config.yaml
num_hidden_layers: 14
hidden_size: 160
n_experts: 32
experts_per_token: 2
d_expert: 128
d_shared_expert: 128
hidden_act: "swiglu"
moe_layers: [0, 1, 2, 3, 4, 5, 6, 7, 8, 9, 10, 11, 12, 13]
router_score: "softmax"
normalize_top_k: true
routed_scale: 1.0
balance_loss: 0.00168
balance_bias: true
router_z_loss: 0.001
init_std_router: 0.00925
lr_router: 0.00142
vocab_size: 8192
norm: "rmsnorm"
norm_eps: 1e-05
tie_word_embeddings: true
optimizer: "muon_variant"
learning_rate: 0.00773
beta1: 0.95
batch_tokens: [65536, 131072, 262144]
max_seq_len: 256
train_tokens: 512000000
max_steps: 4089
dataset: "wikipedia_en"
Below are experts of layer 2 (counted from 0) of a mixture-of-experts language model. Rows are named router (the router's row for the expert) and show model dimensions 0-159. Each number is 128 + 32 x the weight over its row's rms, rounded and kept within 0 to 255. Numbers have three digits each.
After each expert's rows: a language model's description of what the expert responds to; "comes before" lists some tokens at least twice as common just after its tokens as in all text. This comes from a sample of Wikipedia text that the model never trained on. Tokens count by the router's weight.

# expert 18
router:116156110148144084147185127093079094068153106103142114099104101104116099197117114124117145123119135065129121108189131124139203068146134160132070155165131148089090105118117169126062153212159125166165141148059115190055147123144151095130119157141116150133098110086145125186096101114125116096167102181165192146112132111123130077128098158075164134144119161148162179130116052137164114083151147166124161134147156112128115138134105134140121136112146131165094104121069109128090124159212196
It responds to: Line breaks and labels. Line breaks ending table rows, list items and headings, plus infobox labels like Location, Country, Born, Website.
comes before: "-", "|", "\n", "==", "The", "==="

# expert 13
router:124189111122123122105151179076093126088157145118134165141095065101139061184094058119113098066159086098114106145161095163169157134187172167133123167149098158115122130152134149069119128129135070116136110088153081195091142170124141113081073166115096133125142118105103121151130119105076122106177093116153175077081170155080103149099148158087166134074115133207157176119089120109161132107156129111181091058116158147089148158129102162117128117164148103112158105119096126141117148138141202
It responds to: Numbers in tables. Standalone numbers in stat tables and scores, such as 0, 3, 24, plus infobox field words like Height and Quarterfinal.
comes before: " |", ".", "–", ",", ":", ";"

# expert 6
router:180109160108125153140127131098045158128159156104139142168102102105122139150121137162121099116145122111095126095138115122158154133131130143090081149122177073133113138123179138112084168137144137130142095105086087153129161132117211102115121167112099105110041097139134057157135081098146063110157110142156101100086148197096126066110129143049133163103115149109143167091096092054148088132157157122145104104083151078112076146107101139108070176145169114190141109107105088158050071154155130
It responds to: Pronouns and connectives. Subject pronouns and clause-linking words after a comma or period, such as he, it, who, also, not, While, However.
comes before: " the", " was", " a", " to", " is", " he"

# expert 3
router:126136127182123141127105142107100112073182174110176158082110089178149093162120090103091165128112121113121187112120150138159160109171144145138143148192091096121107145187121194143129141159110078168180113054083139156095129085120126098069096156154146131156134124129130131157155105027119051140127108127148172125129155137113057114102144171057174095110125143130138135135102081114195096116154089115146145097116124111129116098107076143126074102162123164135070147075095079109092092126177156
It responds to: Latinate noun suffixes. Word-final suffix pieces like -ation, -ion, -ics, -ium, -us, -is, often in Latin genus and species names and abstract nouns.
comes before: ",", " and", " (", " of", "\"", " for"

# expert 9
router:130155141118149104167124145144076097139192149119186170095117096102068104159130104083100073107110083102147105060117124157090144088183159119110090165160159083091130152129115138145076144145156117157129178083116098163081133096109107125105134170130099154161107098119112081177115148070123109126148111210138143063103139155159106097077093184129134105101059136148131174054142114106106112091173173071116090121109178147099141113134106187121125124176114107164087087123137085176112115158172164
It responds to: Digits in numbers. Single digit pieces inside numbers in ISBNs, coordinates, tables, chess moves and citations, plus %, th and ft.
comes before: " |", ")", ".", "%", " (", "°"

# expert 1
router:150091136141181138095128165099042072066162171103139134138102071183131098123138110123103133036109075109093146115114097127143177099133175165147121155147139081132127091173136106092151130135112108169118144152138114197084114126149149125089134202126101103160145097117105111207177117066113123139169127139126128136132114133128126029150133136140121157116076163121117146121106114115144133131147124063159080050094221114138097149132116120131156134155147157143107128106061113113110154119196160
It responds to: Table column separators. Pipe characters separating cells in wiki tables, such as sports rosters, election results and discographies, plus occasional semicolons and list dashes.
comes before: " ", "\n", " 0", " 1", " 2", " 3"

# expert 30
router:105122119130138182155100129114067096089139216109148165138130110141075098157141057199087135098148110113159074136156120128160187103105160110088102195156153108121144120151166157135085155141159057128155118132080104141102117130065148159104097140170138094113132109065106088133214131099113111108139120115160176126089130151081086109071078143089152150106118166157128123157112078104171091118162143093127092054078138093070082144146107124173125155147113119158118123109084140183117161133148143
It responds to: Participles and verb forms. Past participles and verbs after was, is, he, such as used, known, released, influenced, developed, built.
comes before: " to", " in", " by", " the", " as", " a"

# expert 31
router:108147115113190143061162138083050077134151139114198133093124076122112125114081115166096057143130116044114118123102149182156194133152143089131098170193130094114118127135119121166131121112164029139120173120136110134052129148114160132103069228115115136169108103118123099140121125033078116131101118133137120159122115126124098112101106129079139125125112135153131147083076077124148087097134123148159125104156124098148101138152125146124109136142227128150147113102113117119094163141147160
It responds to: Commas and periods. Commas and periods ending clauses or splitting numbers and abbreviations, such as 1,000, 4.7%, J.M., and sentence-final periods.
comes before: "\n", " The", " and", " He", " In", " It"

# expert 0
router:113176127113145130169120194107059092083180184121149125060109100119154091158086074126125160139052097123112154147113143163181197132153152171121108208161175116109151126151160148124124117143136130124172099097121114168098143140086130134066129116163114115116121114130125108179127067090092133130135120179135141090136120101133068087119166166102158145110119150176183163171066095115172067077158175097117115108122164097088108085115107167122128166170120129181099142090092063140117143150163133
It responds to: Place-name endings, dashes. Final pieces of proper names and place words such as -field, -ley, -ton, County, City, plus spaced dashes and slashes in lists.
comes before: ",", " (", " and", " JPL", " ·", "'s"

# expert 12
router:143152124129133182174130172111101090148139117098181122121120080107160029158111074146101183088138093079103111124143129178201188105119148146106099154199154149134144107128140157078086161160132092139110101116116134115058152080133190094125136165138127122115110106138099121171141126050122092104133129110145147112119135185147127092149110200109142119104115128187095194126137084136156104065214147160144128092124130113135123077116108110167078133141152062179107125109141086094113108138089158
It responds to: Colons and separators. Colons after infobox field labels like Namesake, Wheelbase, Total, plus semicolons, equals signs and closing quotes in lists.
comes before: "\n", " —;", " The", " 1", " A", " 3"

# expert 17
router:135145130112113134210125156073095128068187166108138084123112078138130122110093057108097134121115129096151104142140116143117183145133128121133110195117159112126124129145163113119134130090170103142178115156079097154124134117133102162090116235099105179127110119142129096163098118073136091161166098147120197114129103151068082087130103112090137172173132170180103150114081026110160109109134150082148161084148165134135161122119111121128125135139153131178117110103117166173048064113138187
It responds to: Prepositions. Prepositions after verbs or participles in running text, such as in, to, on, by, with, plus blank table cells.
comes before: " the", " a", " |", " his", " an", " be"

# expert 25
router:179138156124159111156137174100055116131171222120174159108108066132164095152137095113132132131142090087120127109137107099178151125109134182154099150172180111122095164145148121065113121151145074175172155107153103178120127130103147178105093108130152149113095105046135087127191092077069090132113117155112165099106145121150119120109127139088165171108113163166104172132128110100134055098178105119169138153166116158128102148116113113122148192149133132148089092137104117081132101188130227
It responds to: Of and open parenthesis. The prepositions of, for and in, and opening parentheses or brackets, as in Board of Agriculture and Head of the Department.
comes before: " the", "19", "born", "1", "18", "S"

# expert 11
router:150166118135147160137109135086056078111154137129123139111087101191125062144127136132114117115116148088156160119131103128125136104147119178063117139138127140116167111165164141099129115122121119155121149063099119175088137108126166148108086168110123121173076032104090130186140104100140116057114139177168161108108148189173099057078107126087183156106120107186139180069101126080186135101130171133200132123201165095106116135154115150115116168145158096159125091109092125081099146130183138
It responds to: Years and dates. Year numbers and century prefixes, plus quote marks and month names, in dates within sentences, tables and lists, such as 2015, 1957, February.
comes before: " |", ",", "–", ".", ")", ":"